Experts of a small language model.
Size: 12 layers, width 160, vocabulary 1024.
Experts: 32 experts in each of 11 layers, 160 SwiGLU neurons an expert, 1 pick a token, a softmax router.
Training: a variant of SOAP for the experts, 411M tokens.
Below are experts of layer 9 (counted from 0) of a mixture-of-experts language model. Rows are named router (the router's row for the expert), gate (a neuron's input weights, with its number), up (a neuron's input weights, with its number), down (a neuron's output weights, with its number) and show model dimensions 0-79. Each number is 500 + 40 x the weight over its row's rms, rounded and kept within 0 to 999. Numbers have three digits each.
After each expert's rows: a language model's description of what the expert responds to; "gets" lists some tokens that make up at least twice as much of what it gets as of all text. This comes from a sample of Wikipedia text that the model never trained on. Tokens count by the router's weight.

# expert 28
router:561473533504462551509520524520401472485524491553463491554458533458582453467528524517513523543548486551552527457500497518448484526460527484436471485520540560454442571551559483486487555481584532511432420493519466468483525428486522499452516507
gate0:503550578456426554476469535534491562463527484513525492527511462418500497466478542429493561540610521478510525480529495539439493539549478540572538478527489525517530513537495480454500533428493478499468448484477502451517432507522598476500563449
up0:558513474452498426504480469498454466514413505534503573502513509538495560530529379512492526451505573478486490459454538464502541512521512571434482441517498435490492451493476510461498440573550487468513506517518547455485461479481422526497454565
down0:462476472480493522538544535504438477485628540505496465493453528509540498505473565451566492478587519529500474450512482536498475497450459523549458498476515448485548553440494455544585535476574477512482526486473528561480480488520564502475444485
gate1:492465535508465486487533548522488464499455516457483498536480492530535475497478516490413490523540489454468462521562528460434529490510525537506499480509518475406469452476514488526534457421407522522522500491465476523467469547570445472496454552
up1:516424547507483418494531512514504491458413532444470530547508479509550486532495577466414494497515491533516474487544503460443517487510571549509489504505522458441496465463537482482543476416434548466546449516520485501490456521559512456483475564
down1:514487506518507507559563549441400495492473518519437571484467512492554412478502406460526462537469533491482543571492494507493432487516517469416608508510517545441512505486482466456495433486537510511486430431532536509535534445536503498465567507
Description: Standalone space tokens before numbers in tables and infoboxes, after pipes or parentheses, as in aged 74, | 5.4%, with 42.5%.
gets: " ", "–", "#"

# expert 15
router:490519498556461457489531455527484549510502515527497542477501425493415540502535578472536488474444443420473547527486417513506413524469541506455442534457540573508493547473565498522469521520517531458508535525479528466434526540566525459492473436
gate0:491472464478535467443424451467506506458571453533482443564573510501461474546550530513495530538570504466484493515457456453430562492546462499527506467489508551530537551486481487454459501497502526530509469453476583470423551444502474549510540546
up0:456488457513547573417455396496548446470544494485503467567519485554453530536562538488461525485548452563478435499564403526460490546527485445464485487453457472500472547512582445508437457564511551541519465546517546449525464511475552526489455476
down0:452512537503398480529518502515522589468493449505491547458522479535568508519509482568547567473492458485591494473474496461432468562519572499560529464547477518524453492537510532507531522458496497434490517567565509484581448502515569457516492587
gate1:484557465596528532482528450518520422465497579559459510535556491512506470485468492441530520528492514527525522521477490481429533501512520496508513494541559421447478577533495500502516462558503479506461490450466595554462554499498520448512508466
up1:540418570524551469447514520530475436508548546550511499488499522486513516478536509499514542393471487515506520441502555480438475485515495422476467455571517529530496518481548474471569467555581479446427511482485526542503536439536475542566464478
down1:526460506541483503512477504472540492413522493471468492496439532533543523508453463434471468474474491454451479509525454514444399554461459485562505448485472574487573544485497447487520411552467453462474521541504504477480516514509504523444539477
Description: Tokens for p or P inside or starting words, e.g. corres-p-ondence, trans-p-osed, e-p-isodes, comp, app, Park.
gets: "p", " p", " P", " comp", "ep", "P"

# expert 19
router:499379471481481540517445460552411547467494492551450463486464486522541522487431477480476567496547486552481521538481495480547554547474507457532502538498476471402440437445419539471528473539492457517579501547475513548505498485451556519451505470
gate0:512477520533536549484512436492458526489574483546452439631538506503580582484477490513566529550478487453482481528427471496440524418473476515528472551529500469498490472457505481507486474525520463483494533532476588480500493464459426526458532423
up0:538501562509458540486488510525507520455448503517492555489462530468498462492543510474406518517481523441539491451503517437470466583534510540435522464500547465537464431558515463600439492490506515493487420385514496501516543514528503511492581479
down0:525475483516532526464465471454503474469428463560546436490510550533532542487506484508529478525471476445487444473464489467491473462448547479545518526534407464438517520558506474596491516483517456506540464459483571473538456526452433517477529434
gate1:454458559527447476519462517540447456488518523491490511514526518469588512537487459573577503487498473451538486547421475587455480505519526459519463497518526477406518470537534442457453500549559564474471515481430529496514544440528571502364538467
up1:561474478482495471545467475488498472498482527502562497486537479463508543465466438543483475529451597487542524585467455551433538554467488599527499531500522453395502469462518468474492596489531474501433501491444547500473578471486523499404463507
down1:499452459472548583547455481525517571467460542521578617503531456523557474479561499539448485474558516515455533448536502441421444496430505512490501506485470587524516534552501488478489499499524476466536473527572519523566494591479510500565502518
Description: Final pieces of place and team names such as Arizona, Alaska, Massachusetts, Midlothian, plus States in United States, American and US.
gets: "a", "ia", "o", "ian", "an", " States"

# expert 5
router:411481569492568504500494445498486497498505464490571417535465555586452510558521482482524438499481493508484513545529565511497532486511441513411557547504516486527450480543477474489517486458467524551555484504513468534445431407514486532508491520
gate0:606511527409503523519546446446397545474521498515519505495535541486515502450529495478525487566491546480510481485570520460499466522505435477418473517460521498487484524479506458542433453521501490549505458500506511552419500480524484577539480529
up0:499441472591434469462518506510527466472525544469503510470499551453523476546540462480552468521534454456477468523438527548520463525534512550551481519516523481457499525550448556433537505504523490523552483469537536448490511547520520455504575512
down0:497479467476503467468585528434460494546468491436528554505516548436502564469482479485481487428501500498514488517410473539463516502462502518528536421550484481448486494427546487581553490526510523473505505529517393517453485465577531542458478475
gate1:500534515480588482497506502457464533532527509519507521507491520477476521557473536396455489532506474501505530554442527526501568511547490529510581493432547535499424557393505451485527447423543560538447433536502517554490450518560526414463486462
up1:543513486490515462529478509470446472489547487492483575534529501480463470466473559398505493553569455507549495561504522461508469490522465609481611558425538569496533580439538462511542433499428460562495436504464464528423463515487448519490449496
down1:465527535567551502557494387578548456476516506556585500465504463531477459440492506458458439472457478522488520497485524497410512493485513441485416463582484488487576551495502448509414505393512501465516592504479560502502455452485402489582505523
Description: Mid-word n-pieces (n, ern, ann, inn, kn) completing words like Sydney, unknownst, knowing, journalist, Eastern.
gets: "n", "ern", " kn", "ann", "inn", " An"

# expert 31
router:541478440508571559521502488531454432408497464553497507457511500428504444503490454518449479411554450490516508452509522519464569431534507520507476428468482504471530542447508534537466466577465482530524498448446484517562548519543476532482483495
gate0:536473474488505497439558486504587473527537465476438495469614475452462508504529535486516495533585492424553507503505498469565471462570587552511452527507552534536476467467554550499485523492482534492540460516520561486478512439479519519521526535
up0:490391480473502509529496568531536498532562536487495468558470526539463497548434523517570394492554511463484499549474527473468451484589504544496496503535531517536431471454556517494502531475496513478506509519488582478439480479548452441529451490
down0:516534545553534523499476447517522508489583456484478487492482520511528456443517548537488503446470607508515518530484528439486535536446523571468527576450422438468499516507475500471529487403460464533455494518470466483566554466451506500474447483
gate1:517536557530537449501507520411546523504412531509519553462524481555479495552430533504518495455566496547459505457450577420452461452533609493548539471508543578532524522478575471544486494532479498575458550460482531506500529513522513481501505469
up1:515455448511498519448461476525566513512534518465471497502499453442487519431517471476470492484415556474506497483499490512472486495476461532475542527459454376557460526522404533439491475523488562464594530453535470525572540437514548515478508423
down1:466468477544560495527506502540554495524506528547494452482484501490470436516536514512502509461435481528524557511501407497466432560442453507518546518572530460537524475551536512534516462527490533620496490451494435506491413503599523579544474443
Description: Colons after infobox field labels such as Population:, Class:, Highest ranking:, plus prepositions to, for, by, of, from in running text.
gets: ":", " to", " for", " by", "-", " of"

# expert 21
router:458474458481500510528477533466503532503469478433507488508549562481527530514530534560475538439474510491462493531572560567471480586524491498422449472471507433533507495488520431472477522421451451484514535463439474486542533546486566557541530530
gate0:502488460488527479519544511479492485489478544463437448518488496514486476555564491572456528472511495432552514441529502493496576553470436579447545573570523467559481548506544434463546472476487546528534508482511502492497459536505557500541512542
up0:413552554536579503467525428465421506540479583533578490490578518514534502549494557503516473544439525473494547515491548560500456486477469483493439530484579471541517578553487441461476533537438476504482539478508523478446499530431470456568545495
down0:435475550557565535501444427551472483439483557497533536540508481519534489511505447526499555542455548471515486555549468505444517493488448457595479480566461593525544546552507484479461463553562498525477547487546548507499531491468565483443470528
gate1:477521422515474524510426466517569496486483468498462510578593459521388561555516472536485441442592544482501494538471492506535495577580528479541427448480482483476512485500500502457504453515447557558526463513587519439432499449503577522481507474
up1:523504550456474591478544567504528479537527518519444503513467432520522581491451477457473511513500486557493500542524533550515529453450460485463522557486493533418528415523509489491442481498580490517450459537538480498522552561480452517546457511
down1:528510451515518535467444461483566581507475542449548475483582420514506491446511457491486537489475547496540520549469550542546500502449499481540516431525510500509550527543491506445458511552508481475502483536465534452491476545488495508483490566
Description: Word-internal pieces ir, ad, if, ild, ood after a word start, e.g. env-ir-onment, th-ir-d, Cal-if-ornia, ch-ild-ren.
gets: "ad", "ir", "if", "g", "id", "od"

# expert 12
router:519526556514512485462519457548447484515508469527503524502527518552440517528466552494473437431481464478447561482452476434510534399484532531521458446433483502451542515533528545544488468521471545533496487444529482555528423509526492520450480440
gate0:502531483534502552494405526496502543457467514491503432491472490551530470567486535408533473474546474473575447431506486495510545484591461459495455444471492452506466501494525524500479428473480457527481512515487557530517501508526504499614490524
up0:571548555434520486544467515486457532521484505533507449510502481553452402472484555465464448523456491553539487488536486478493550562436525553534467504532551499465458522503565482537521500477463419524496524454467498436565487530467405506492524504
down0:527428484506488561409567531565427471505538493542442538502442499515472511553513527539515500475581466504479560520473551547534427442508507530502495450493496442485509379492524550537510482542482524511467547473539394512462474488508475573573471508
gate1:542464462491526522506460541464495441461504542502516427486525543461478580549514497497420515487529504440484539459481514549511434454545481552578544526528466527536531544474436530606537506484464511453476513418531549509494507548461494510535502496
up1:511478469520525511500544541451533494464473528520513398540481503517442515460579486515408511459546505504489516580443529495492467552557501566529512474605475487540488564453420465566437444522465500447482522420514489485478511502483534504511479507
down1:494477484477573530463512457456449518472511510511557517470565516482479492527511553483497565430390498554454529508497501436533441538541508460511457420479472497481560463462493497520515476498483454467473546414481516504478529491480578515418472516
Description: Inflectional endings ing, ed, ated completing verbs like taking, designed, helping, plus function words with, of, had.
gets: "ing", "ed", " with", "ated", " of", "es"

# expert 14
router:428412455485492540536464484519506400429462454524465493544498499444508550442481456493524526458540461504537483569520473526508501541485487513550500528541466465567498489538449453451508508563495447475486492461545477535485424509451454406490449528
gate0:492473565541498580460515564523520531568461503486447534445524449453431481569569442515469569528522509531456565501521464438494558501459502512483516437516447510510540503518492433452484444462573547502459526572543557510583519478425552427486452574
up0:482482524524463444537457486452508445496500474509423495544466508502477443527487503514506481446449550565553475561492533535453447538512537461497512505529431412514501524430562527531513509505465472492506471474446494532523510564515516486532514445
down0:480487575435471517490493474481488569473513458421479486517533480480445469511592480455501534527585467573519503476559500480480494531458501470510487447521588502488435465602383514562536513475526489487530509526462439500476457471507453445460509517
gate1:511530450457507566548482537402495469566471538435471519538531492452457529449414484496539494505474459460527489599567465535582532516544480525576439489500466475527504460550473501479513451523542490537436556539543503513519492487554585460559471500
up1:549461511515499521469453493549500503524462506424300518539480565422415465485489502498531535529462546474575534516463480535507542547541516546525550497485519504488471485479478478549458481535472525477534541500442501499597492451517561509460551453
down1:546462489606557582516516527538532477504507480473537545517551519488521517514482489503477526560562485505468550531498512515489482535538513454561470453474465561443532517514423424489531557468528520459502523554466509392477469504492484475551448423
Description: Month names in dates, like November 2, March 19, and the commas after them, usually following on or Born.
gets: ",", " May", " January", " August", " October", " March"

# expert 4
router:535537528515556567473521471562479557502520506437495492442514473486495483504485446502463444448449513558437459567449546471502544450477527498574451455504478513552396564428522528456473527501499491471539441537513462534536515545474479494515500481
gate0:501567506474464446520480484491417513498478497504515531551500515518492484517417480511503482494449456502586515496526502512579523528486502591586461483551470456559474478506481573488510521473445503514486493587442518403483473506520513526516455506
up0:510497444440450557534531527479486530473539486502502472509480525460509500554473537522523459506418475570577503512607483541542589522514527499451434502438487478490491495434601456501515520533456462479497497394482476506531505492438491526492508516
down0:485429498487561547545496499561482511496428482434523408473521545513469528491478584450460467468486510542463515495466531461459474516489492503437482523463523470532513375524542496471455494456465479513497529482545479520496518526516509557472495508
gate1:535530508494484474368424527510501523552478484549519457505494517498481434503507522581468491446518467516442437490483538546540502525556495527484547408460473448489399512491514502439500492554496560523418490490473522505528501506482481466451477475
up1:466480462539502359454516446486598530500513524480539479487480513566464510517505556448507489454470551494538551498491456471535529479489562508585494502501551497538490560493506520470493500515478447463510529489547517478532484438454523516521496465
down1:548457447527486478566493421572449526469495387525544487483508433521524509522514498455541579550478477502541533460495417530508481520493536543502494461560505498518506545430413468495476427555537506452490417561481475551534494474430565526497486532
Description: Word-final plural or -s suffix pieces such as s, es, ers, ions, ations, often before a comma, of or and; e.g. soldiers, partners, routes.
gets: "s", "es", "ers", "ts", "ies", "ions"

# expert 9
router:468528477479454507466541525470539552526476436462614547439549571523453476456548512487553505553512528526518481493491523487452486461530496527518500414471485393487541516520461548525530477541490432508560546500513495548526496517483488552500506498
gate1:436547493431537461520521450540499481430471490500549512526453525479452452494491454484573461499503532434463524509500549603467572445479494529490516456528412482477496515521512506510532515530479539545480502514528550520553482488530490574389575468
up1:582510474443564525491486538514502518537457596477487518465445496418511535495479516484487557424520480561471521496473473382552462486516490526508480497545523527496491492459445501445558505504523470445544525445544480478531493556453564535540406473
down1:513502507534429512542504485467474499530551485552520526514440481467488467564478508473501450444479538441488511515437470493411505493457466511533511501529495450454368470517499512541497514461467504600503380493552589457581487519481482499479461498
gate2:510529520509481466503532466500496520526524501504556354566510440600562556489461475476480484540555508560462487504508530502463534507573532509464445394572533483527457501429458444461499365465469529509506534429518463485503483506492428537461511528
up2:454504457530514533509456525515529464542432549462448527466524526484464441529534480466456452507411510475510470556565438488549465514490434458501497592444508547451583450491505542598442614509559541474454487534494471546467501524433477461488518456
down2:462500445460439433525500522482478478477500547520481458549520549467538529415454512543555521487533470503535534508552462553489511430539463462529483494474476443465485431469505458478468490528483549513450564571434482506457586398492496505416443508
Description: First bytes of accented or non-Latin letters in foreign names (Fabrício, Universität, Cyrillic), plus pieces like as, iv, om, ri.
gets: " as", "iv", "om", "ri", "im", "ak"

# expert 30
router:583524481414494477527434469452541520540433542484490512500504508457555565536555540527457542476488499411445516473496468518464480479494479455530540468537488467482514459519474522525516502536396494518456466497515574435526520558414479563518493479
gate0:506424534508488444538441525473520521526436532518512535529580559469489487470541536479552505498510470513516483521420490461450496524499572494504461476546567516548495479480630477438527452477466482496458473533485578497512549473494497521512485475
up0:494476516435461528482526506471519454471509545509523512441484549485457426461481462478477513526508538463473470517478438480498567520466459462521541515490469480539534462556504509615464538495525506506555399581501473541531488555485512491532601491
down0:499473518441488416549449564514424428471503523533521544480463486442409535425544533472478509492476460436513502482477572502499487540506488461488544509443521469494545525453479532527491487508537501546520473491501501471456536502534579536499436511
gate1:453529496536440526459448440505544493539510487578455441523428529542442518472459485588526439499489535470535498510493542544543558553527486544492532496454560552498525448486524529520487546539461497522414446475507523480573502467525499452544559443
up1:485567504535569535495500512507553537499524481470546521481572501559457478468567481456467459495509484481466515474544481510506458518504461492493414479457481423496435458559568550486553500499561579467513463423470569518477525534543459518542502563
down1:590505489507513601559394530472551481493522487544549471512408507562496505483439480477435390477414449481507551502498477450478430487512500485566452492513513459436515533509567552477561493485470549487461526482473552440484431476533512487459548498
Description: Latinate prefixes re, pro, ex, sup, att and pieces ur, uc, cc starting verbs like received, referred, reported, occurred.
gets: "ur", " re", " pro", " ex", "uc", " att"

# expert 17
router:501494489487513563469450487484476459402462497520489447533485479539434427563428432450550440456548482485534501505517470526442520515510422496499443500481518485492501539455433525524517541457473566469425540464472538514508541463523531514519500509
gate1:454540515481472513475462501445566487413458433561536495477587479528544428531522541505508508465443518552468507506471450468486529472538538569551488411459503546468534528505467568543482448508470494562426544524524496550440469507511547446489508496
up1:433475447411534467488503572445479509434481422468519570497498495485488469535542495442472549474464466539489546501479459478580513430507472564542498504505465546513538488557462481501530458499472503461451531505464512539457440438417464443443497503
down1:542469527504491446532491521592516536496472498474553491456474430480483499484485509553460534544563505405453523498500499538488508562579502545471473501484507504543445421478530451406474513484489452558547462514517423491502514526514441529459581547
gate2:536560483480476427514413483488492417476523516490557618502539462521537498461501480462475515418567475499579536530499569458546540491530483463540522475489476537464484579421493505452537553476412472505519498537475499521542473505535457567490492465
up2:501511487554540527473561505524492481534463499469513476425504498467535491500516525500514529430464486494470530486491517491529494462539513376479531549531469523531479608470470430565509577548542473496467494549572494523524599545443552496548444474
down2:509487525549515468497504452509566562491457445563583522427536523469534526477436481596537490505522462465489509501541491497510490524517568514514492489454504483531508486606498524486484535543470501538529424485506493498551530487535460492446483496
Description: Line breaks and paragraph ends after periods, table rows and headings, plus word-initial n or al as in near, nationally, already.
gets: " |\n", "\n", " n", ".\n\n", "\n\n", ")\n"

# expert 0
router:575494495458569488496477517453456513459502513512471459534530503460513461473475547537519568495498487445500474465480550459516552552543560480532507592544499468416497489587465518498508481424483498512538514560538493579432383434494448420498521480
gate0:545511501568541496415486466498536492466504505450502483508458493486432512506567502505512546507464459507485423580465559572447495537535494448561492536540562523493469568519563485503498506549554513527487504479440493490517461464442457483458456463
up0:463502461529493576437520522483527496449514495446427536522501448537467506491483518507447530630536519491509383497489533540556519490533521574502475477487493508572549494541465500478433585489465426450476446507519474536496507489532444506540415490
down0:537434486483439513502398517404504475544478478423532491476433538488537484562498481472574525573511508452469515569525521474496468510458538539505580556536546510488557470467522480452514432514475522398464513564473490458469525568552460513492480500
gate1:419519454464482484458572532452498474434503524566455515539488540412488504499556497494444497497493471543477539421557507464529461507476465491507479501425444504420516550554432506488499480491508555548486520498528569480458477490549511488518539434
up1:569538556522490465468531485458512502509535503494514546483475504424527473510469443537467548539484507452430566485476519552519539450482607482473530514478580473567505479487539405510513553536523502463551538474532558574462506454441432554448460548
down1:491517438489504482495490442540535463519541438540447566495465477521434588475526506528540530496525502543425491519512562524501568541471528494519454508527539554554618478496546553441438465497435475577452473451478423492502524537450515525483509531
Description: Early word-piece fragments like a, th, im, en, ac, per inside longer words, e.g. l-a-undering, im-moral, en-listed.
gets: "a", " a", " th", " im", "y", " per"

# expert 25
router:432551485538472499533509501557510535479535530461478501485502449498523588576468463493530529422498487450443502500491499493553466523464497522463512448500422458516509523463553564536472494491496541531557544441419513448468518540533490551514509500
gate0:507458562583382521492439536473507489452498436553506438513440515521496551523460438469496469511536437549488453517540465532520571504481550546469543465468423496497511489527478546510494550520519541476462475517448576514476485486537440489463482497
up0:540532484545534464540505500487586457495430511536458540502488471486510471517469559530530432588489465522493534459442504433549492506527500548490466518499512522491494473456488414524520457532410439483506528456557518584509480542528478471510569501
down0:512556518491530516484523594417490502422440501500506498586524546439587541497432489535545548536426533464522470474474495449541506532449465438397535506503538534546500533400504506494484552483554535555520459516494467527546402430512425517463526483
gate1:510424543497486492499486491528508499498549461456437522524544477499542552531476461436522462499497478519491489530563527493540490465535522485529537496471453561555433515424512536419533534529536489494497477435435541507591519556534432465450582498
up1:563452497421522497469542520480455548484521534568457451507431539498503478476512514491555553462546497414499463494549485461485497467578481441442538514505540482571498462531546489599495481543545532468508432528515555494538429535459545530480497548
down1:553509480491516511484463495546508571512499462541485531466579535504506532510483429455505613483433454532503546582476487492538517465401493456499533572474440462467416472525502483465487473519508492451486458544524464520534572474519491498516499500
Description: The letter f as a piece inside words after prefixes, as in confinement, profile, professional, performance, plus F, f, ib and non-Latin bytes.
gets: "f", " F", " f", "ib", " on", "F"

# expert 22
router:485543495447424519505582506483530499565466512562413562503504518509433566447495495450528506555500495498545484462511549470532527531445459526497522486471534500538493505467534490574493458543466499483465495421547506501466476489440472481523499483
gate0:543468453503465604440501503421496484486572517561494535516507525505471526509538463495542527461516530443512437508490572503536500559407479513457465543573567538502517488466499506412474506520474552505444445476497540578421467518440472523505506446
up0:525542420478526513486516518507572498456493556487594558508448506485462532497453481522507462502576496486550509451435494385475537465461471494505475495470486535521419444517466552471542494477473470553457519537513464545565557518526592479518508440
down0:500484469528492480430514469465501564563507470461502449450553490497560492423566507464479532509470554507446462549516485511546496522491420468456500511583539551514518531565445452514507467529429539494497478457549496512472468475458486502536492492
gate1:522509582509509490452507516466536485460482538517517539459535444532480505561501536499477446415571448482505503585496540524439480527413498499529421496530535506454473532531478508543517505549525472463423457483493538495496454492513493522478464392
up1:487474474518575488496525486487493499467486506477541418503489482504509519469484496482527527422440413499403501496447495541573511518530465520510536568414470506513538532542567494530494452448505566542552555487519465532498563532481505567489509447
down1:462548516577481557476552511467433495537448535428546501532454463467523478463466537480505470520523527519490456493473507493526588532502515503531507497523509595550483441535492515577430564584415480527513472450502488514408540456571451514511470527
Description: Linking verbs was, is, were, been, and word-opening pieces like Ch, ch, pol, Col, ol, as in Chordata, champion, subchannels, Volta.
gets: " was", " Ch", "ol", " is", " ch", " E"

# expert 10
router:492451462485452483513506422487481583475448483531519509455492527427544492497460479470487508472571511474560501481519524549560565499540497472582479484506445537519505465496426498525525553443541463521421475544502539493477431529543404503486505478
gate0:538547529506464405475534499538426418558504553457497508500553524487465512554564552521557527504524420493469463425490415519486534519510501549442502481550496484550561457459473445549446598544562515432440484475570511539495540535517541442519515471
up0:470504553491499545525545504470505444468517534505460499520500507497519501515457510487496533482482491491438480525530510472523473492436563495488485590511572477475500467467488476558498473490503468532423569498489554563421628453505538519516513563
down0:425438479566492435461520513530456452505512488532479470495557534464503561544456520507526548507486549534455466465475489539477520465457473500464473530607576498518510450516559500524588470449569431567490570479486479500538510526451540480541445461
gate1:502568551461584513480489489452480496516539523482494448578506461511473460484510562522470462558479547464427504502489569497492614490450491549486471566481443518468468523509483494535546561538552529468500507519531528512476482454501433467459509523
up1:506431513538529475509522468458527483461466481541517528514493491467500552541441459509558517509499488557557497458479509511488462518485505523412461444552463410527542463506526466514432550446472525446522544490524533521461538519509408525473510425
down1:469444401469524535513487498488449483556445556440431464503512487465488592454504468552570467555491461475467464511492557481471528451508514526429438491476487480481480460529458412501532491476449500451505477577486469513461527512456484506449542496
Description: Short word-initial pieces like de, le, se, De, Le, often the particle de in Spanish or Portuguese names, or the start of debut, before, release.
gets: " de", " Le", "e", " le", " and", " De"

# expert 18
router:556473423474491509511553529448501458530442498543516501467510524467495488563554484515449536562462493522564484516542516510517512521459411504483555490491539501563490576465477525503539561403538520514524482564426506498513542563436594556466512532
gate0:497519449523446528556498443471499557477471504498483482497457545456500451546465575540486475478455498471640427543477558501515519487489504495463418478518532446533549523487500488469536580536532415520511479469434544427507469556529526579490474462
up0:492509493436454485533489460481547519526491522449498493494489503457511473564484525511489494505505492496501478624558492500491506507518589541507457485500531402474543458432514529470515538486545531505446458541479519387465446569473488543499429478
down0:456452518448529494588518552535571441533469471487506453507513492470524480488542557430525516491478473521534546443543540468524498579499498530504545523460477558481514465502460470561470523568585451482531503465501511523421494506516485474521477635
gate1:621469477499533455437517512567487504523465468495491469522452504490446485541530523505452569539448453491517566495488475512462512494550513568541479418424546461503515557528620500542434525539484502476466502522517501539465475492551512530532498469
up1:458535557466454532584469504459503517464483543487534521496600520499554581487452451558626435453543497500470473497448504460560490500466449451531505562626513533478457493536436528488478443471468465463487488483431451506480552496505490502545495534
down1:517471531540491512573482559529495477470442419524545525479393509478493558521499524431474513514489471498547510541482541462475484464549492453541481508513593498423466462522465479515484464455559453484598568486524478493515532528549470559491530432
Description: Capital or lowercase S starting names and words (Swan, Switzerland, Season), and qu inside words like frequency, required, request.
gets: " S", " s", "qu", " St", "S", " V"